Experts of a small language model.
Size: 11 layers, width 256, vocabulary 8192, 41.1M parameters.
Experts: 32 experts in each of 11 layers, 128 SwiGLU neurons an expert, 1 pick a token.
Training: a variant of SOAP for the experts, 293M tokens, 8948 steps.
Below are experts of layer 4 (counted from 0) of a mixture-of-experts language model. Rows are named router (the router's row for the expert), down (a neuron's output weights, with its number) and show model dimensions 0-255. Each number is 200 + 30 x the weight over its row's rms, rounded and kept within 0 to 999.
Before each expert's rows: a language model's description of what the expert responds to. This comes from a sample of Wikipedia text that the model never trained on.

# expert 22
Prepositions and conjunctions like in, for, with, that, after, during, right after a verb, e.g. "playing for", "prepare for", "imprisoned in".
router,185,188,149,189,166,229,220,150,232,216,186,235,229,218,221,174,219,166,199,228,248,168,189,224,151,150,166,165,236,197,188,258,165,170,225,172,245,174,208,225,197,185,207,190,178,209,225,224,200,253,195,158,153,195,218,213,212,201,183,223,173,209,198,205,155,216,192,201,195,218,238,215,214,161,218,153,205,163,214,139,183,235,159,176,216,208,228,230,161,177,205,187,237,234,152,154,171,211,235,197,150,193,184,258,225,196,219,194,182,149,245,193,126,162,213,211,202,164,250,151,195,235,187,207,183,268,232,158,188,165,176,186,227,216,180,178,183,207,181,223,209,214,193,151,150,183,203,166,234,187,229,222,242,249,167,199,190,195,208,202,210,163,198,214,197,247,164,189,230,184,157,268,147,201,167,153,190,249,155,169,188,178,279,248,205,161,222,180,184,271,175,190,196,197,174,179,189,158,210,160,186,224,209,156,206,204,212,175,229,199,172,153,194,198,225,185,241,204,162,228,169,229,224,201,244,240,218,230,187,142,257,157,220,164,204,194,203,236,233,172,174,237,149,229,183,201,178,234,233,230,191,205,157,158,228,231
down3,205,172,207,176,239,213,265,185,228,136,251,195,179,182,204,235,202,205,181,222,191,174,165,185,181,139,174,253,217,182,220,190,224,205,159,227,187,269,202,227,163,193,241,227,215,238,188,224,205,202,151,221,197,230,161,183,179,208,179,193,221,185,203,192,187,215,218,236,177,196,176,160,222,200,223,178,185,213,201,184,271,141,150,186,244,189,203,173,161,169,211,199,177,222,206,209,223,218,216,147,150,201,181,192,218,184,260,261,158,241,190,201,249,171,191,171,195,250,170,209,213,221,233,171,183,219,227,235,222,227,248,219,194,228,265,202,160,144,210,188,196,164,125,181,219,199,175,236,219,206,234,201,181,236,211,203,143,201,169,249,215,227,215,221,202,163,197,164,214,215,205,157,213,175,242,245,195,159,182,206,219,181,172,193,163,255,191,227,195,179,249,212,161,174,247,248,211,226,190,155,204,170,173,121,205,185,170,232,193,235,239,185,175,146,170,210,174,221,180,207,195,213,189,206,224,176,186,162,206,123,173,174,168,200,134,261,238,181,191,214,212,240,178,200,196,209,245,173,126,177,193,200,144,223,206,162

# expert 0
Tokens in election result tables and proper names, such as the, New, West, Party, plus the word piece ak in outbreak, Breakup, Squeak.
router,169,163,147,216,193,259,229,175,218,240,154,250,214,236,241,181,183,157,210,232,231,159,195,219,157,192,190,226,203,237,173,213,138,151,255,185,228,152,198,207,203,161,182,180,251,234,230,234,181,207,183,155,215,212,240,229,195,193,164,209,154,169,167,183,155,189,170,224,171,228,213,246,241,204,238,238,225,142,227,141,163,269,201,179,182,172,198,225,206,207,222,194,199,231,169,181,188,177,238,196,222,199,223,265,245,209,196,222,208,175,179,204,188,173,169,219,197,180,196,164,200,216,197,191,192,196,270,160,246,192,204,178,204,178,208,165,158,215,167,182,218,247,231,154,165,167,172,228,206,203,233,170,174,199,209,228,177,183,233,146,184,173,198,179,198,228,161,158,254,175,200,208,177,229,133,215,231,185,171,190,209,206,200,241,258,181,223,161,196,232,174,192,154,193,126,148,163,188,225,205,180,218,207,242,212,164,189,198,240,184,199,141,216,166,196,174,204,202,185,232,180,205,250,234,221,204,201,219,157,160,219,193,253,163,227,180,226,237,192,193,170,168,169,268,210,234,183,213,253,229,230,219,152,161,224,212
down3,239,153,215,194,173,214,186,241,166,193,224,181,201,224,208,216,236,142,225,215,195,194,217,180,206,183,202,264,203,210,236,283,245,205,192,192,176,201,235,242,201,177,220,208,212,159,188,171,214,209,188,197,272,189,191,158,238,169,183,185,198,176,206,219,214,207,199,153,195,202,216,280,174,237,169,246,239,217,228,227,210,197,212,224,148,206,186,156,219,222,186,191,191,222,205,188,175,203,192,201,189,253,238,216,181,192,216,202,213,217,204,210,198,170,183,177,193,232,197,238,194,225,226,237,199,244,150,203,203,230,162,144,303,198,232,220,194,201,168,240,236,203,237,219,164,169,193,168,214,239,206,198,241,222,84,197,212,190,170,199,200,217,138,233,227,231,188,234,158,207,247,203,184,228,224,243,241,269,193,198,209,178,182,239,154,232,220,199,183,245,264,154,135,188,226,239,199,194,189,191,283,240,207,217,235,223,169,227,188,190,236,191,227,252,191,235,233,228,189,209,223,243,215,226,205,190,205,155,205,162,173,145,160,182,229,216,219,258,234,183,184,171,220,217,161,212,214,202,190,177,253,210,189,215,214,239

# expert 1
Word-internal pieces after a stem, often before -ed, -ment, -ure, -ion, like ref-it, comm-it-ment, ext-ract-ion, c-ort-ex.
router,166,192,169,227,194,186,262,179,223,231,210,226,204,217,258,152,232,190,212,219,220,136,209,199,169,134,234,207,196,206,158,239,200,174,193,196,229,174,203,246,204,153,174,182,167,241,232,226,199,192,239,185,208,236,188,231,213,207,194,208,164,161,162,187,175,172,168,172,151,276,261,213,230,173,207,220,172,187,215,162,204,207,183,144,192,182,197,222,207,199,203,213,187,180,112,166,202,163,212,197,205,198,182,198,249,214,230,207,204,234,206,149,200,197,160,256,164,168,226,175,176,174,169,147,168,224,201,151,217,219,176,200,195,210,181,195,147,274,193,185,204,194,255,174,178,184,162,218,227,174,174,208,192,230,142,178,221,214,220,156,239,177,156,240,237,177,183,164,206,167,181,213,192,279,207,224,204,211,180,182,138,173,226,216,181,178,187,224,237,215,202,213,177,192,197,198,164,172,204,187,187,202,187,225,213,212,172,145,264,216,183,168,162,167,258,180,155,170,218,231,175,170,219,188,210,264,204,229,237,225,204,175,250,198,208,158,243,227,263,197,200,168,167,240,188,239,155,206,247,185,251,213,164,192,236,260
down0,204,202,135,251,179,155,243,165,240,207,285,174,200,140,186,221,208,174,194,242,206,217,163,208,187,220,202,190,192,216,190,210,148,198,192,123,153,237,211,168,190,203,184,166,203,230,192,209,197,227,210,216,179,220,221,183,210,160,217,201,179,197,183,187,237,179,162,191,234,163,203,201,236,213,185,217,221,194,191,186,212,205,239,196,174,203,206,237,189,211,264,240,146,200,188,242,209,201,217,247,220,209,142,247,246,149,235,221,230,170,167,151,212,209,231,224,178,170,220,218,228,173,130,216,212,190,178,197,198,191,148,218,226,249,226,229,167,219,148,201,206,181,172,216,198,143,178,150,228,190,201,196,150,199,224,168,202,161,204,233,156,207,173,195,239,208,196,177,233,241,209,228,203,211,253,243,225,213,249,226,188,201,261,220,211,213,202,207,161,166,142,216,205,155,224,230,210,160,248,215,173,238,174,142,256,269,182,234,210,254,195,184,187,195,193,215,168,251,191,201,250,197,200,272,221,191,183,251,198,218,240,179,197,265,182,199,199,170,220,219,206,241,146,202,249,200,210,189,272,235,192,227,201,150,191,212

# expert 24
The prepositions at, on, by, as before a noun phrase, such as "born at", "restored by", plus pieces like ath in sympathy and erv in conservative.
router,195,219,191,188,188,220,240,158,249,232,166,213,238,189,238,162,254,143,237,172,201,227,200,227,172,135,213,228,243,188,184,297,199,191,204,184,229,163,164,232,236,168,205,188,186,227,251,198,208,208,202,155,153,235,273,198,184,166,181,213,185,211,144,181,199,201,183,240,154,210,173,216,225,218,264,183,172,162,215,167,219,203,179,199,204,223,276,252,172,184,191,253,232,218,165,172,191,196,218,157,181,207,171,223,221,175,240,217,229,148,257,194,181,166,165,199,205,198,226,163,158,147,201,177,191,245,260,172,215,266,190,208,222,213,198,218,167,245,180,217,201,211,204,179,164,124,179,170,247,187,179,174,169,186,161,198,182,195,214,164,199,189,197,201,233,220,222,147,207,237,191,217,169,202,163,184,238,215,209,203,177,207,239,206,212,204,213,146,179,216,216,210,168,151,153,231,192,142,198,121,214,220,200,183,209,195,172,172,204,198,202,197,187,175,236,184,219,197,196,212,180,200,224,225,207,203,279,222,193,195,221,189,185,175,249,174,270,206,232,135,197,214,146,198,195,182,159,167,230,216,197,215,156,209,241,215
down0,206,207,225,238,189,217,173,240,227,263,181,177,215,183,225,244,212,234,210,213,180,165,200,193,236,196,219,174,147,203,179,206,207,199,212,226,193,192,181,241,208,219,201,288,197,169,253,162,168,192,202,157,199,177,170,134,107,192,213,224,213,223,236,177,213,192,198,203,243,224,189,168,220,209,169,146,259,195,186,177,211,182,265,201,199,207,176,230,247,205,211,235,236,239,177,186,159,208,199,172,214,176,239,195,223,177,203,226,129,175,188,215,161,177,285,171,186,225,182,108,246,160,234,193,228,219,176,239,248,191,190,180,158,174,217,252,218,213,202,197,218,157,196,167,217,208,202,233,214,177,234,212,266,218,244,208,241,248,188,201,195,202,209,186,225,226,203,209,224,239,208,166,223,222,193,154,180,210,200,204,182,151,187,246,225,186,198,228,199,173,249,238,179,196,223,200,204,193,210,243,138,216,208,283,185,187,227,226,230,256,202,218,171,202,178,243,175,145,185,214,254,164,237,228,205,200,171,237,170,239,209,217,198,208,148,230,162,176,240,197,198,181,208,252,178,215,179,192,221,250,167,231,153,190,214,214

# expert 13
Short inner word pieces such as en, is, es, s, as in gold-en, Maid-en-head, d-es-igned; also himself, Ex, Des.
router,216,198,147,189,165,213,211,182,242,204,197,249,221,241,248,193,268,165,246,224,232,159,198,233,131,175,190,239,244,212,229,243,149,215,216,211,194,163,201,224,209,207,222,142,189,254,229,239,189,256,225,184,155,219,238,215,233,194,173,206,204,177,197,204,189,171,173,184,219,242,224,216,243,180,249,194,180,162,203,204,188,187,160,143,163,171,235,247,232,197,179,188,260,233,140,152,205,216,221,179,214,212,186,202,179,172,189,257,230,185,244,194,148,168,148,233,201,210,238,102,193,209,219,192,177,241,214,205,182,223,169,187,217,176,190,159,162,221,126,200,220,247,222,166,188,174,219,231,221,231,220,179,203,234,181,144,191,205,204,184,204,180,251,236,232,215,182,207,196,148,214,246,149,205,248,204,230,205,204,199,221,181,212,213,251,179,232,188,198,219,193,210,144,186,196,164,147,185,235,177,175,195,242,230,189,202,159,185,207,201,169,180,181,168,217,164,199,182,139,235,195,179,219,160,203,233,184,196,193,173,213,204,228,205,219,146,238,251,211,185,153,201,155,246,188,189,169,198,255,181,245,187,167,218,234,216
down1,166,198,208,206,186,191,242,234,220,198,205,253,240,193,233,183,192,221,220,202,170,196,165,232,178,187,190,198,243,196,154,225,175,127,171,243,252,231,210,169,211,162,149,151,125,165,239,136,135,181,183,209,233,247,211,138,158,185,176,225,233,182,216,194,173,186,170,182,196,271,171,204,128,169,250,187,173,228,203,265,165,215,206,211,192,158,182,139,248,251,199,153,192,186,239,251,193,214,199,180,209,192,229,204,234,222,241,243,184,151,163,202,202,223,162,216,153,186,207,195,198,208,217,218,133,224,199,205,184,193,191,192,180,152,206,174,199,183,204,180,191,215,205,213,208,203,155,170,231,238,215,212,192,246,181,235,200,191,241,148,235,246,130,166,253,173,238,184,201,227,215,210,165,215,183,186,213,212,246,240,178,238,210,265,183,237,184,244,198,163,176,184,208,159,170,222,175,199,197,179,195,199,170,209,165,178,190,218,233,215,206,183,174,243,197,181,195,190,192,205,204,137,205,226,139,240,222,182,148,193,169,236,204,245,196,198,163,270,194,202,195,210,209,206,173,190,216,179,226,208,210,229,267,186,171,214

# expert 7
Dashes and minus signs between list items, date ranges and table cells, e.g. "1891 – 1926", "| — |"; also band-lineup instrument words.
router,174,178,211,175,183,268,250,171,228,232,214,234,249,232,199,193,236,164,251,206,185,187,203,209,183,191,176,196,245,229,208,221,167,172,232,168,190,198,175,216,142,172,196,181,178,186,230,210,223,210,214,131,184,200,231,217,217,147,174,200,173,186,178,174,238,229,198,203,176,233,216,226,211,177,203,196,211,173,232,165,201,212,186,184,200,210,207,234,198,149,184,228,196,250,160,203,168,240,216,166,205,259,192,242,173,182,230,262,248,170,228,212,165,190,186,205,223,204,200,155,191,144,174,212,203,182,222,159,228,249,220,179,203,180,178,154,160,220,184,179,274,262,237,164,179,163,140,191,232,191,230,188,195,227,184,153,186,180,193,144,216,205,185,230,222,253,195,124,242,210,180,190,162,208,153,178,228,209,190,165,197,204,272,220,236,165,225,169,162,233,180,176,205,172,167,155,127,196,253,184,187,203,209,218,183,209,173,170,256,183,194,217,202,170,204,153,227,162,179,254,213,242,234,214,203,258,194,265,183,150,221,177,230,217,189,170,170,224,259,226,171,161,150,245,207,211,206,230,234,206,183,197,168,196,223,238
down3,230,221,199,225,194,194,126,188,193,221,213,197,167,174,200,212,187,178,187,205,201,188,204,235,176,251,194,192,248,228,261,114,285,220,200,184,272,201,155,217,174,198,216,175,194,233,215,207,204,215,203,189,179,181,185,207,203,207,201,218,169,260,177,192,186,225,245,193,166,176,136,208,215,220,229,231,189,217,226,221,196,203,187,190,203,219,203,205,187,177,211,192,171,195,211,187,236,197,179,214,150,259,207,215,226,199,204,221,250,187,226,129,182,187,194,200,173,150,180,215,245,215,231,193,197,242,199,226,257,237,243,246,161,263,183,208,184,196,209,204,172,113,207,202,164,191,214,215,241,174,219,181,226,236,201,174,160,219,182,209,179,201,183,195,125,208,207,144,183,179,205,217,246,174,216,231,194,231,188,175,264,195,186,230,163,186,167,168,134,219,162,214,203,120,240,186,200,250,263,153,200,188,206,206,185,139,199,205,145,205,241,221,201,216,143,204,197,203,148,164,211,211,196,246,242,164,237,154,199,168,192,178,243,221,198,154,176,223,155,192,192,192,191,230,216,224,160,232,154,218,209,234,177,273,233,197